Experts of a small language model.
Size: 11 layers, width 448, vocabulary 8192, 58.7M parameters.
Experts: 32 experts in each of 10 layers, 96 ReGLU neurons an expert, 3 picks a token.
Below are experts of layer 5 (counted from 0) of a mixture-of-experts language model. Rows are named router (the router's row for the expert), down (a neuron's output weights, with its number) and show model dimensions 256-319. Each number is 500 + 40 x the weight over its row's rms, rounded and kept within 0 to 999. Numbers have three digits each.
Before each expert's rows: "comes before" lists some tokens at least twice as common just after its tokens as in all text. This comes from a sample of Wikipedia text that the model never trained on. Tokens count by the router's weight.

# expert 25
comes before: "0", "1", "2", "9", "4", "6"
router:499519474431519450532535496535478509503446534499488507566480506574546597432495376524541495499477505513491467480517504521545519466527536484448558490521497508510495543491499444509534405435524502
down0:461543470531519519579507516506493497539516540435553463487538453498509569512460446508414482519549553459461451535557496568527570476517524482467471432521523394455608470520446433459478546483453464
down1:516463554480546537435480483496535471475442556510466496456498556597484484492514505551516525513495539463524469450504459514420539531464540474538443535484483564441525511457531482456459469566450497
down2:452489431613539530496552559495474536492512475445529534426529517493524481516403489456552499485543549499493526556568473504541511591520419529500530577483503504450512440438494518428514538489513539
down3:481524507504481510489576568523513492543537510561472504537517516410508461473509514536488545467430497524534514466516481530498565497547485465551486466507501509516492499444471534450503505517516491
down4:542546504457531534469574493500506559463507488496437457492539547484479529464546450556496511506567457519544515519479500547428433459513518477469497521480504539487537588480452431539505570598533466
down5:542477529538491537519484491510466449495479517436506494486552457455483463515539491487451470488442500541502558533503437519521564488514392501496439457493478503556592482440461482423473449524552501
down6:496488454543503528502523479493508488443491376487485506491501520473579434485529468507357490477441439521468511489476531514408440418568491528499581509493509467444462521608578486490518539515430527
down7:521458497487487509495451494513594444580540523494508412472504496515413469518491421477583465544483468518554488474490483426499451437519464419556460505408481612599515560502553405505544484468390511
down8:540508471539489524555541558488430515531516456477520521489488477508489487371512468510425420501516471498461488462506526518434469450451478454480474452467437494463548486553479588505478479515553500
down9:504481483491570467541476558458491535510463428480482526464527519434487521486499555498498420460436479470457461507451511511544482568510441478389532519479538490565505524511466498459510525548507525
down10:442515477551523453423506546437527492487471486512514532395459483538548526452461499456455475531471448509513506489511514517516511501400509577572527467528444415568549465510537515441537476486468492
down11:459447432519432486451561462481497488547537560468517501470486566588486486555485483518405555535506495457456495479455478523575501491518451477503458588497484492506481430560477449490550442512550455
down12:486396485475499417504466479560508533460501499463483436470541511481498495543532467523463430486518518442517539557461532498487505501512530468438528541497539475465432525449443493496559484507508409
down13:524560524549524477613632455535497550451431493559539516501482503546496440547534504435468493492465427525565521478454542507562531487551471502540511476447506523453501563511479407553493545523449445
down14:496480476513456452480534495498499482487480475464482495551532491473486516479449517551454491467520490506486504533477499483495510466493499524502518528490465569510535490605468532499548532506483448
down15:489565498482498505553481533494542549473452456460560502533484506495542447543542479501536544498503522462465541480532553521507467447565484478521516413528512470566476564547509479455503502541500471
down16:427544484491498530465446515499444542440474547519510531527487428493521451528536545495575435563458517512546461475517536453570494501533541569566498506423482508473560520568498484555509517550563488
down17:549604551488503491513417390563460520546475508450523541470466504525529510572434520477512519538519513457470508500501461537454497509463534539450498454464514510484454529514560537443520452597456488
down18:582595500549625494398450555513448496446462532467613513459560434558500480476486527500491477454459499473474491546443571485491477457503482458571482450489540483507492525531530556516567533549442465
down19:519564509505471575528466542473435482488505490494478515495519483477471489497501516526523549455526502498536420484459478466470497482492487507489435499539624522514599471432518512488497469524561519
down20:462456472525507504513472523506566448441541437483554556532495510450554455493538574509511473463532490472524443477431390479505459519414468529463551458459588479533480554538497488498479527452471498
down21:454541474506475524569461562581548486559456459582560485459508475500520426509530523501458530478444563490498483469497453549500477498481458505461431520519496499435508517507503438498582488473491482
down22:503492491486450486523531459496548495502472458466495564488537549464501459492507447454475471518524481506493517447535516470475517494524547479568515509532484556543535529534516537485520527469515536
down23:520509434483518563456482499473436415444546583513522464495514475538564493462493524489513561515539509410486508421506539543540457522586539503555522522478506425511463514527488402477539557424483505
down24:428415534401488497532450551469585389512507478497466516477527502544543498480405406498465443467520484495500507518492577466511495541536486499453523451495487455506484537577481593462494510487555539
down25:469536505487514544465545520551522549490507484483556512502467580527540594513476471464478570555549500445402506521589648468514481517525590454572599503428479485504578484456481456474518521503498514
down26:489461501432453483469591482506571536545516385430562450498540519443475495472498524439482553518512437572541588535442513448498495436549487498485522501545456504495480513479493482467485521490500515
down27:618461450510497469487574498523599512559498442468539476525459527502495536528479489493465498440468586524497544540481504512422455545501431487487524526463577510429479423464451473487588510509596547
down28:488432384490604566538535510545522537501548537568515512538463497519511424467460521521557477506459490522499522550456484484482497506463424486544431515461508479509459498453464489517426591515498546
down29:458452501519510486536481519612415520454508484541519509518492540490474488457545518474489567550467433469527514448479469581539493503511508531456519518514440509523516538562493510545584503493526512
down30:472582528454487506552515458476514504489482442433526454490476576416486465480514537494565559506461510474472544492456516554419506523551552470470477482543455491467535554557582465553512558559489509
down31:552512559416507444413483540528540580525461530481464446477487490510553528442493516514470575578496545505460488447484542525498491509417523543488467502563543440480438515519507499486458460537577500
down32:426515427478499566519490573533610460500532526573496506420491488526455510519581481413512484515489521471476428497498465539477543444470514522482499431518470509510495510468427517488544514484500454
down33:488557567525542543462508543527477449454427473538522516489493489518512562511515484546518454476478486513501509456519525464565511517435485512479494520464527466439488575539557526524513522511588479
down34:473544542491585530508482505480558444528497537609485558448467517523479427541489448533548428470531470499546499489531523515539522421411501542420555518525522532499473478510481467515420497517521525
down35:552475576457464523574472467457522571450517523526558471556508531533427480544510559563526520519474455499436499550454513568457516486460515530447483514463522532541531514441511526486475458468542509
down36:465510547425431468465436540522498511505553485557520473482455472557490501435497488506511475498521532484436442472487528493513479449460445489526512456536529491531477529496506478493499480556564535
down37:491455511558536471500564465555547450480488399427492535411529489575552473460462538528519436502496499528463518481504442567575563530461464555502527502517473486490559474559562431515595481507587450
down38:490536522515444449473469575469418598472481526459510476427533500524578448432544509538535455491438481465486474476505477541568478467489384478464505489462523416530508479458532555533461483523542553
down39:495466484534537488510495493442368411443511527509454533493609558477458462505452520516530394496501554567506506555447501537485494538477527506510501477487533497454517512450492482479544451518447461
down40:478548438457491477446566476499524536551462483416537429522457515511549483541563443535505497544504603405479520493474544526534519454563467510561483504549569521532566466502480501517453485489481512
down41:528541509485537545525456500551464538426453465500508497563532544448515554507518499488548457509471611547454539492472552465465514521485454531523529528522461537541502443409439498494528468512559518
down42:545603502540488486469518507455494509519546448467519523386426457505456524485483513453517465516507502481464572627536453497528526453516504512487504561514485489536474588530502547506519517512494495
down43:506543495543563493540513453453561463581488480538458475370519525490535482442468514526521472452460468517491583596478486515496462517517526547451500536550434486567470412512456510524522520465469393
down44:568446482471571543534534534469508488521473517532502490539504507507511519569497471537569492568471496486545447588506469448538493429498517459466475418500466549499489495498477521420464549483514489
down45:550608509508529440509506480556518504512478502594596462552562568510473499524479470445507500492498497498468533476531498525430442459514468473519401520476400436548548536477506432441469512448521578
down46:517465484551515555629517489552469559447546470451481536423484473430474528484467489489467496534468460482433480519467507565496514411436470595491554484453503508450545547519515543509481561453482449
down47:555450537468490499485416460511514531536498424551532583508520472488539481492506511476503418457436535517467491468534521503436520574467481441513527536321474513462508471451494532533506450503493463
down48:573467447479477523519507506522511500509495449528560506427543468507471501506478427488569447498431539481472520414507472491531419472512461538471474423502489538536501404568516494515525520452612429
down49:518476488493463462483496423511548510459451501420464513458505562501496537458486510455453461460526539449615497546476450511527461546483477472429482532506480521517489562475490454532501534465484484
down50:479480528490468504459541537393502489515500469462583486557524586468506509538526513521446475464451437479526504459514414471479423542496481444513459594472501517531547476509498487466529544584491487
down51:534515509489426478478527452417492558469432418508482503556498490463506510563545521542511482516477415440510546464551472534507502505438560557477497531464541389518543489572508525515507516530478473
down52:481515552479488503499572486499480500496556472509488517530486489531484476471488485474565441499521480474546487511477519491475468533526475517529472502564512480523539534525490501480494517480508497
down53:440498542438480530528512516492598474473490535485515482509508450476474487433507456521486489554487543505534521493478555554563527434476463463462466490482427495472440563565468557498482562507469509
down54:477448425455547380490487514516465533445484494453445553435546489463428448484518527514512549471487604481514582533476516506504509515510492478513481475483488524512430450460553537450536466523496516
down55:487438556542456550496506533492503510478528472479508495534491489540491511515459460596498495486486537459500443458448495508579463589465397538425491408520462478518540485503543554479479505526470471
down56:440489569467539514493473477537526463541428417531490493513422557534539402514465478486442496484521447498483503484481489467546482505496500480471484487515489534523512480522562590479501542493548463
down57:501488480532536493503525541458530559434429498468510536482463502482555543523461478460452469502510580480495476518473544550498505528609494495516565485463517440495552496538519499472467506508519483
down58:528465446407441560531509429481494582508519560486553494422523495500480499498515489509533474489507455471497534562452572491490509480511449506506467529530502505550502485462460529451419515532453544
down59:495471545511538528501516545517550483481524549476506551579525492487524525513552444463484516579493455517502444458513504445457473477565510514476530427453542526509493537509441512482431544487475461
down60:551474517507491484547513510564490459512481484458555427516394532514416505510484467480502499482529558503478532463449389510499462494433462446507498483451580503525466532456529424531501507534489497
down61:490507515520565551510478445410528453453512421503523558511507497560529526544436513490462567542499468487467467553537517514526514449432562436426488508508479466460488513494484507508541451531495478
down62:457470463508536470529471535557535472605557426522523565463501501512490504450473558441540481505520483542570480564554465470532488494514494482442492508530484539540477485518455491507503539468482562
down63:465491497576445466470492462427480439519517486504426566480494490506473533497505607462495471462507427567495514489455468460507588585502460546504419434485522501561474494454615509500472520466560477
down64:541490487563469450542495449499494492448447494553554575543509506563461459495580484453570459515491532506525486539500465497541504526462507574582537488556516539500493515509501494526439527541434512
down65:483482535515483499487535542526510524486478452537456511465443477484583561448470496427489542444495464491486484414532490571493510496531538517528499451435541469586529544455502493535458522438479459
down66:462533463477597545506488433544454522502493537541484459497458445598479508521527528443500624467608525532514491537549464501557508475530505516495423519535532530567466538545496467518479513491487424
down67:461510569496518507533488505467459523490528452500518483522462570486456492466457534451461499514531513526496511538531443472438504500459485534394537489509478461534584508476580475500527473542573478
down68:472568482469443490526523510533518498472453468475522542465473521527565519540510413546468543538419466462480501445497504522573464477469527529473477546471484553561505533477428493458563435522485565
down69:495508464480538595509485516445522458470549543494506449517550462497494567534474481499483522469490440497441498479511536484510441540476525527511537525457427537480520565496491488569498455398524611
down70:524526504532474531519486507490454405530554509505528502445592521478474485473508455533473584428532472512529562470526520457479481483465539536488525512549480507514506569493540483487447608479499485
down71:489505520521489496512485465495523498486475528487588533478476491505478469435430503430498506370547565410430488502471492370471496540449498505501439465561421526469467440530496537478424420482488430
down72:514444515520574462538506422493491525560503457523489514540505593532521473526464427468469471476429542511511443510519521466528453550423540497483519539472514431501526507476554502440433464576490543
down73:467523532523556543535538501503531510486507455512474464503518501470463517520528440465450480512543467424533469507557561475553484554488484570439567547451472497485489565519485510509514502532486463
down74:476503471502550481559505531497578500508456458469463451529486479509528433510531485492551569453445493534514513480514535527494467441463504522527456480509441512505474513525493507491514538478576526
down75:510518393525517560526507569450445492495580449491478493490480478562526466503442442538437516480523453547482468470535488508513556515428520602550524362555547466504479549546467472469527513510500541
down76:457535479513458461470525453535500550490494518472485454538500484488501548436450532519504559522486544538478612487460468452509399460446469606500457495548525512571500437517582476519452464507490470
down77:491555466493422429405531464566504451442538467498512572511489510495509510463505523405465501537514489548540525481469477486555468524508468505511506506511538536486499498530552437465503519490505470
down78:513482517482474487552478483513460502508513493535509521474503539555490483486516542481563448549537514510542491501553518524478471541542526541468515581495526474491572500544468509525546492467509465
down79:501457487499538481474499551537511488432481494557554456465464513473480440534416472429454461544508500405549525492475498522554507443447514570477490482439538476562489489478537513525571436519495540
down80:478556535489460486496572481519467488503438509514517473504493569507569499498511448447611500462549501451446536555520567494532469497510478487529576523511481466444559445555481475521576632455498547
down81:478463458498483469486593600506469481485512498509531495431517506489487494465502501480460492476523460601470509532476506560480577463471534458452453458533489466491437421544521525466525477478502506
down82:461501500538456441530460516548501493534452523514436557425461512496556529534520558495532537519466510558494536524542525435499496522534474485455528499532492477506535497535415558481519497497499522
down83:461480550486489527578484429514527571472438531506489482541504651481491486499453496586522530472548491477543428497484494479434493453504461475478520589523518497477479510490456517471437505490532529
down84:518492483529440459466411514454514477474522540506479440511427495504533506492552525554469482519506534479500475507526517600573527431544576446499547485542495444548417511452454450503523526521506445
down85:490397597468553491544463577496480489521515497500475490484468516510478472516517487545430500465475549481522501499502425556581499528376480485466485490494451547514512486458534460581507508497467458
down86:546565429530474498507517465481507548517567513580456538466448530494526472542492533513436590494498491447486467401468460510592499474470496524468552540474530518523576524447548561474475543461446475
down87:499502489495440490474446502528539450451554509555553480538532506520466481565468517519504451491538501543554466572410479479505461451495531514415513457533524503500498496511539502537481499531561495
down88:570458523475497557494484552540465494526482534505457495534464489494525481518456533496493468528501544519428490541503444524529528514477496532463544437520493551460472477455545578577482499549444496
down89:487547520489539432502540548456518471470562511503443475483507537507436411499477537569459529496447444518503571469491505482498564544529492481544562523521562504465496492488529547495472520496534444
down90:525598512460534517593537527480435509541476539450530549515507482340501505523467475411504479487505524480515489476535486528538580481525510493580525457497529507534480491533489539540556442487503483
down91:537443521595520526524577586497496558523475452542547485456470449468420503453550456514468502448571506544530446491566522442463503531520494495534406513514449507485473514457461619502531520498535470
down92:454527495480526490477426451516463482509459525620485547527504479462504465455502482544529438478518596615483521490455465481509514496474491572486517456508551463466549435492486489561541522485532528
down93:521593526504505552516477454516567524523476574496469517525489452489510487534537450498529517517445518512427493480515379552481489514529502530490469444533492519526468475567481541563560500554492499
down94:509470483367527474515575443465570516488497550497454500482547555495515484463577416481521531562475466484564452427500453487477475462539520477549487531531548511537476581441499470486533541509504469
down95:497465479579544563552455528524541519488489513391489604492475514527466564512515468469572674477583558498503515500537503538514473474537451497538504512480431507501445563443475553480572448460483418

# expert 3
comes before: "8", "7", "4", "6", "5", "9"
router:533510488425526459490486507541492416455465538503519475593468545463416530426497445466576523524484472433525495488487443534505530490538440543523502472438472541501469489477451473471498516479501526
down0:599479500516498488538531470461465532470485515520521539465523451499453405494570555509572479476469542518486447515503506487487560435448437516518552588524543525485465529487471450540454541519479443
down1:485544516459610497505465580491573511524492468488481477507506520492507460524465510501554497503410610552559507521481540508552474478474483486530499452399517513472559465509544495535466473443484589
down2:516508563588462533514480512495501478507485577576596493537504568524464541535539553473521492519494476509451464496561481557539516550555494532502487457477499515571502469509547487476473446478508520
down3:488412528490503471517505536465437448433547548479461464494475515562542499487476511472480486495506444495508489508506515476503580482513552504508475539506432510493539498540510440402514549501529526
down4:453523509504519450507397501542564543460504481419451442551510480450479563532544500492432450579469492604503519499491518504513446486549498521542512433534486586433492506489466487511484539409432496
down5:503529476446456454446438453509533574495492485518485509516509472531445515561471485506509375457481534475530500509495554417536452436563460490537535515493503580509483546465504533531557509484447464
down6:551579479502523548507461430467564497521474472468497473539425497503479465540500416429448529497487451554475516504431491422512471478458493479511512448487498444537476581473408423438508535498493442
down7:440473492529453447468498454501511485522562545521513513491452528503501568446405524528519480543471503491522483529532518423460470499499523526486469499442478496491489438459450490478496472510494497
down8:535445505426550490460400519458529513436427549501500556489530607548504514525431499536506505456402562553419554485508500545455562505428501473518440462537486454480531458533557450510490522506485506
down9:492469571521483498467485458530506467554471589496499497514454490454487520504545486478442477448533469508546514551572481565519462553522546487538488534438526489509521452572532491445539465518526501
down10:508453510524479503537446491556472487549562512540489456504444515548450478501528482498562461553479499497494526566526490470496447493469514522423480535539574524466500537493463500553535475511435533
down11:542502528435463536512496491447497526531478527460486537476533415481514532497422545475450465459538543509510521439511510561538484527524563523537591463499451555501486536630461519484479505469580534
down12:496484568495452515520489496441533480522505463527512563519480519458506536568565531507577470514527550523515444489486471447481495534465512467485439460500493579572522453505527562515506521445546546
down13:447432520467479470432477517514468559487516533494490459553497536476509526477529494549529521493528501450546466536481503507489536538510512478543527495476525541419341524454497560481481477535507512
down14:508477571485581449516553484472458503466538464523521552526515498494509427476513478536449626496503506499578564424550421486440509472443544486495480484524474494505433532516413451409474442534453521
down15:502501450554420509481528472486498506482524481524464554494514479448546516503455418497479545468449373560436488546491461488617445566449500473432508545469518499501516565470495472431548445499479479
down16:378482587446509456485520543484487495476495449481483544557529432521489558573525502455487470409554465415552528479425478460484515520468493518533513470526570502458433493522473470496472474506542526
down17:491440423419477472528544567460533514536542399585481433464528506409545465467545514513532522450514527504517538504489444540527528483445470515486527488505443520562524609535486443507496560513517521
down18:460558559438510470578473450551542474540449542470503481458496524534554504464493500495490620475526519539468503511505486512481499563494503451513466532456508395531551412442541506443440513546539531
down19:498519516522505523488536594472509530448490462550570451511502516572526463527542504480524475507423546521542512523589493494424433489500508440424534509498485520493544551532484503460428515485528511
down20:491454479470482474533507484510446453462499523532494521493529512518467561517498498514576526495459491532480402503432484478429578489452547498488507530503508515516508535519509469482495532504495474
down21:513518409598439472548426495482516473500517502517480456508508538493510537432519505578425525506484511480573470582445503535559470509558491477452490480519499482561517530525550479491559532467503529
down22:605540394492451515436481537498569548482522500517498483507549504533515504457537445485486506509486524541466481508522464504483509593532500530503445463514571482521559404428484478530532511488459499
down23:456496496494454536474496468540489476493465510494471520558427481514415437553480534498478504509508450515533491479478562571476461535471470525450525573512477440481411505505520435536526465515496514
down24:507516527547581470513460462537558516516465508551549494463511504519498480517465514433510503484518491497493503528493546401497413418460447550492487472475427495526534519521417515489501533456451485
down25:453491499537555511567487509490456476552525496472421530503551454557453511486546443536486463483480560523491518504506498465500430502593519435471476510542520459586485506467394568554565449518514472
down26:500485544475518492468457495459439502533442483544464554527432461482477553459506470497506435511541484514415506507473559446596555527509524558491590560498503465459454481498554490525481476514583472
down27:447467536457501537463444423444492538464508541473580498463410377506430547500494540515534475470528458422565496452511475494506535576491500515515476528510524489517537509517506509506564520542496424
down28:524470467541451409580461501535485453566502535480498515491492503536518478522514447457474483485498470489480419498489475500564492526440553526501469527471445520513491576475488525522442551489534519
down29:513483471541501493496524537479478532544450518546545462489501449553519471537523495524475513447546550520465531496487482479517588457454468575481456572461582515484490512502459536556514508487517485
down30:531501525485451478472446434440534527524558475589447480515517490558503440485475529527518528513500529583543517477569518534469443521525527490404457506491544478435518541507488526549390531517434520
down31:453500510424425560520552515507475454460540442490544459538520419493463542459487456534514412464439517438503500454525551498536413451456458509474530493508464490431505515556536473480533521481507495
down32:524484480482559479544502537547475537586477486528530500555523496488440519486506476463484479471511470470483485497453545529426455492517495506522501510477489402559519485542507584494502538423435546
down33:408492481496560524507482580515558467551474358511558480515598533406479521552462493473504494493492423562492601555481415513556492444548459508485536483473467538497579485536495514537476555540507509
down34:517508589529479451422487498413410588485503515501516456533537579497557426563537471482510445476534518466489533518489534546459530526469466504543490514462512504479467492473481511502498496592488451
down35:457414533553437530504515428462457533451499524553486534522586484445487515490523573440587571496520499513509495595485470511512543452554583535461518504535544487479477450533536513495482380539498550
down36:435423470515462514557491459549490497492518520525457449588480469460552455546561562503421499441527539510461459455562450547508449462548520427440467512453568507578540489501522470450525511485471489
down37:524451517491501468485507489511445558481508446553517509577523516521478539522600479467520500561555499558462510392550476522534472534472445500474532520439515529433570501423454506512527441488438536
down38:519548581528586468468470492389476467442451467516462517459472566464468430514524513547474549470461471511458510420538492490449487424462501524530526500526443431513527561510503378486496507452484523
down39:427526523517501511499492544423556489466544530497513523511484474523560490503509520475398453452488445505553505489488494508472506493487522421539525467550516494476503568469544434536495529521586458
down40:558493502436523444578460505503478529483414560519535548542485525498517485578453479524585508523496583499523487543580614493648509525530454453498547495503511528515437437491486523430482508447556540
down41:507493475524548503494499461612535470497533564460452486543469549511452513548492485584443460513455501496488493473493418439419452527427576480488547572548499512519461457508485482454483538486550478
down42:513470463570446446442504451569452445553560485541574382533508576465457415500447462477451502443476494522457516543473516503523442536505519554506507490572512487506444551503552450504594478487559474
down43:501567584438515571445505448500519568494501493507512529544518510552556537474447589406533554459550474453440493499526481562436519489529490542557486607530452523489531507513504468513494456567506528
down44:463473499456501439472549515441402448515442460522515472520500555470528476424535515413461573450560487517589456540496513485460512529475541449507527575529447461526488512505452445469458468533397564
down45:433490451493504502521485549473500507504594439536518440585506478556519522485479497508521553477499488487539525554478512474493511552508517439421500474492450511468457493532492534540488552516489550
down46:556499559520511531529485456506498507482536501445457501503548578525461465527460517494474495559460554487454531442474487533506498512465563481508510511504443554535507510493594460526540449584559522
down47:493505473510513499470519469477517446445492411492454477520537443507471486509446481478517462428473519502540497569497553485515427521537451550495523483537478455493465551543469545501568482552505503
down48:547510578488492503490453492488557515427475508506491517493571489450487497545500445539478455524448483474480569574573599527489445561544440494562581447509496451496449488476476438471515490546545479
down49:511536508468439596459622453484524452501526456580484499454530506560534486503533524509459499533458484526567533464524513472504436508519441516535391455517542479461446541462553462479436486574490458
down50:474512479503435557537500516407451508468579551460518579478577477416446531460512523422483515570511519540521509561510491491571482499536521467472459465525489442462486525492534435505469441530498506
down51:478510534458460487511512440444507517430467439648475513551483546515495428512470556452489522574481535493487480515496520574549564483542536552486498490520527468475400528442466517506502493500471503
down52:535488488489515507457466551503482512548534565490539423591520548500503516520469456518483537536536516440456422585591522489507461458475511463529470493509531414434491471521530474493589522483553472
down53:443491441503505431516500429528481535513451535507485474502452507443451520506537526496505487408485583507549513472487548520490472511507502448544461467430498518535501509492450477436554487454490525
down54:527467530455507528406515491520450505534495525530516508557485487451504523463520500565536514529452562557491454482498487453518486525498537522463503535439542477503575518500504465527597472476520532
down55:475543553562479511525485525467487513543501389552520470520526576486502547489534460483482511558579526455538493517534550466575559468408485428504510522522458545469459458463497445463435531479490537
down56:488538473520483490589476412507561419527494504477523507502543521483478452546435469518502464470527508520568481548457475469434440461498487477509432491582468491467464448447514534502478483516511555
down57:531526527527437477486424511523496521517501508460488499461486558564476499479404492492449493504512488473484498440479425512445527487477464522517515526470460552505523457477478480475476451436469497
down58:574473524496530480492467427524511513527473481464454560503471432449535511500491549443462433485518508551502513526497562502483578569493452532539503464480457452544440522526487482444552450486477612
down59:457496478508489475488519572491550529532442576454518496562462482496518428435517484489539522402532503519498443446515518509491589479416491541455531493469467563459560553481462462390495563481526452
down60:522527458530471481530479494532521562518472496468561502551519496488523522534514515564436511486510473501483530531548521529491545486499505439475540602527530440425540513542536500552525564529389521
down61:542450440443501503456528452479487504495483511488511468514461455520568516529486505470477453393509478534530515463498482451474477424450536573545550512521512530529501513490566533444478411477526520
down62:497540511526420591483509488482496519407506486488539467435467507496528585615526464510503570565501479540464549518464538483465541537506497497527504522549469493498517522499473491510473536492443500
down63:439530527511537478422460550455526467493496624543531518467506425447414474546476541497590505458494526519468459493560528447524486582564436492480542541517510505459433567492465502584484470550516510
down64:465455480538458526512519448517515444473500503447526444508487462529489527442544497478483539532480453483471554540443472420522424519500411438474505450539544524469482483457516521513542548474539475
down65:469435459534485465438498473457526515436468466433483501501514473492513545515406506449499499537519506496434475516475488549545521434477468498473443502502484502526495421444543551480473495468470406
down66:478436466540517578501453442472479429466550533545587505438557489493511476552480512465506533500505503500577450554512562522542547485479557556518452443474440571412492509491527505550454551510502501
down67:515503465486473485527490478551478534456533505464464497524459500400488468411470489466523441499482528454509545509520589571452442533445460465522479470545550527599469486437492518480435531460446537
down68:498551513535455500509561479478453464520519463518494442504555538493549506442511556474481447539502528447508533461480542509523443517466493523524420481502457397421488478486545531550422503545426525
down69:494592538398505521417508549411501514517442487517475506434438474563485485512467508438470579395515484504537529425478514498501405549440501523491502434460509524458407473534495491498506539495472561
down70:483535460537546435523479532464451503521498519473421519526559506462453486508485507519479483415582630507449440555465475367467518469474523535443430525496487468549482550541496528476484450453530480
down71:475473504508495560468550521515506534484480527461543525472460507466474548454544582446432541503559487508525499484480493480514468571497492392553382478442479468533530434481554434437449516515501520
down72:556468492536429493437454500480503496406455478479561490464540522529495470549510495359495535533534524438467488535478416576500558452407491430512545513499477478490453479433450482520537492516485552
down73:478579555514463537424445425494459473503474498546460537488456459482512615488456547494485510504471503529564478471487424477457477517516483486515458487491500482463506523558552479455492462505477454
down74:411546531547410543525433464476511531489478450533510380525492483550552470501533516519449467515551492519518505427482564469476524496461463473531490500514391475529496503555538464503471551444422480
down75:483504451479445551491497566527453515494568544502463468532518519442526579534507430526447444520467475479529496473518503462535496483480555586544548546508495485464471435453531559444477477452499533
down76:451439454467552472477482508470456547478565485504582533492471431479538428491476453505476509527560410438456529490568519469568470485545513510486464456385553493501518492511634482536541466473536478
down77:514433513552491554494448572484401485488548483507506555465569474438486448475448469520553471492534534555500454550543501482569584457529550469562523517531486487478536581516515527521532514523520488
down78:569457513465500544423582537505452494493464498523507467531513528498574481515488487417527448506484432467455453526501454516510472483495561492465561596449532542548434546486507525459373411598454436
down79:449507576487565490532511566598430481485446469517377430608488463569549473487492577526444546470469476472480543490535489517484511430534530505561567465493428551535472502507467513563502558517503533
down80:514446470502470513530545556529513546458510579541524561522520436506467565478448511494486529537492522534446512487464465457560517519449439542466544444561467508501433550468512494514524499508509465
down81:490489525520426518576487485520477466554516439547567553471539501496496529457593496420502478542485443478577517482556504539471475525421497464490517480530435546479553509530415486514468489515553467
down82:505546459509494472421532502434533452500473469525516423499495491497481438473439517517475493504474473452556498489509488557502493525401524510519476454397476505517540511527477510442481440518507450
down83:465428535506558489495483563523507470553528544472465497555547438491492473506497493479497490442557543510512500477474484603472526469511528532504455442455439472468492502457529587433560469455492565
down84:508579526540589522499501432510494462543545463538394492508517452508528542470511479484476512527500540505433527513493488531493513532497479569504482449481463526487627574512434445453526450540551579
down85:544541466560450529568520505527480618483516560517503585501439605507472497490518517504471533429490451500435517509510518504564542517535481493494431512520567602564520412483447511530530522499525534
down86:550408531451463498473495490480475494502497461492527439517490453436528540503566490527481443497486486443473495532465491511529525518444506539526475434509463469563496463502511452496463546598538433
down87:575476511458529538495507550463553515494550555516487542554562488467538507536543498481525514492485519520524560462440416535502467492492556502538497546516487473521460569474498482519483518439533520
down88:511513476594454477524457552478498501498481487490543407513534510531523507456461528446482541527525443470522512544489506496479404471512570489440517465480459500529526487446497512441538548499510464
down89:501536533583498537504525532462462502482460470449508432507495543517472491558490465549539565551513570487530540502514513560482493543535537582442566579491508441556531468492549515563432468457532507
down90:479416541531533450529491440558557446462491499535515444419462496507489481502559590520516478504502458470466541539459492517435486542519558522590506536564557518524504479445498478457493470522509414
down91:476508558538453486489508527520476471536453495564473482513479480417556538481481462527436510459525423568446517479474517574456490490529559491501482485446432497563506523519480446454525537514464548
down92:517493532399433522487486469537537505540483479520562485575459561451479479440442488478471422522499577457563491453513521558486498619477550485511512512540500516583456461490468476511423556486583530
down93:469535508482557461493527476542523507511489521553506423470551533524575541496509523549485515465504490506500494567505522448472485569467503511461428582514548530559519495505479472525592502429479478
down94:520483503506533498453520474488543480518515461530509431475497540493503487456513570499463486548463574494505435468474549496437507551497517565512475494534494520533483516485510498559515464470468507
down95:490508517519475548451511480490482500536469507512532484455547454509515501488476466471433499488524492436539514452534422458490557507567493542510429458502489498573529484496547496443556477499466546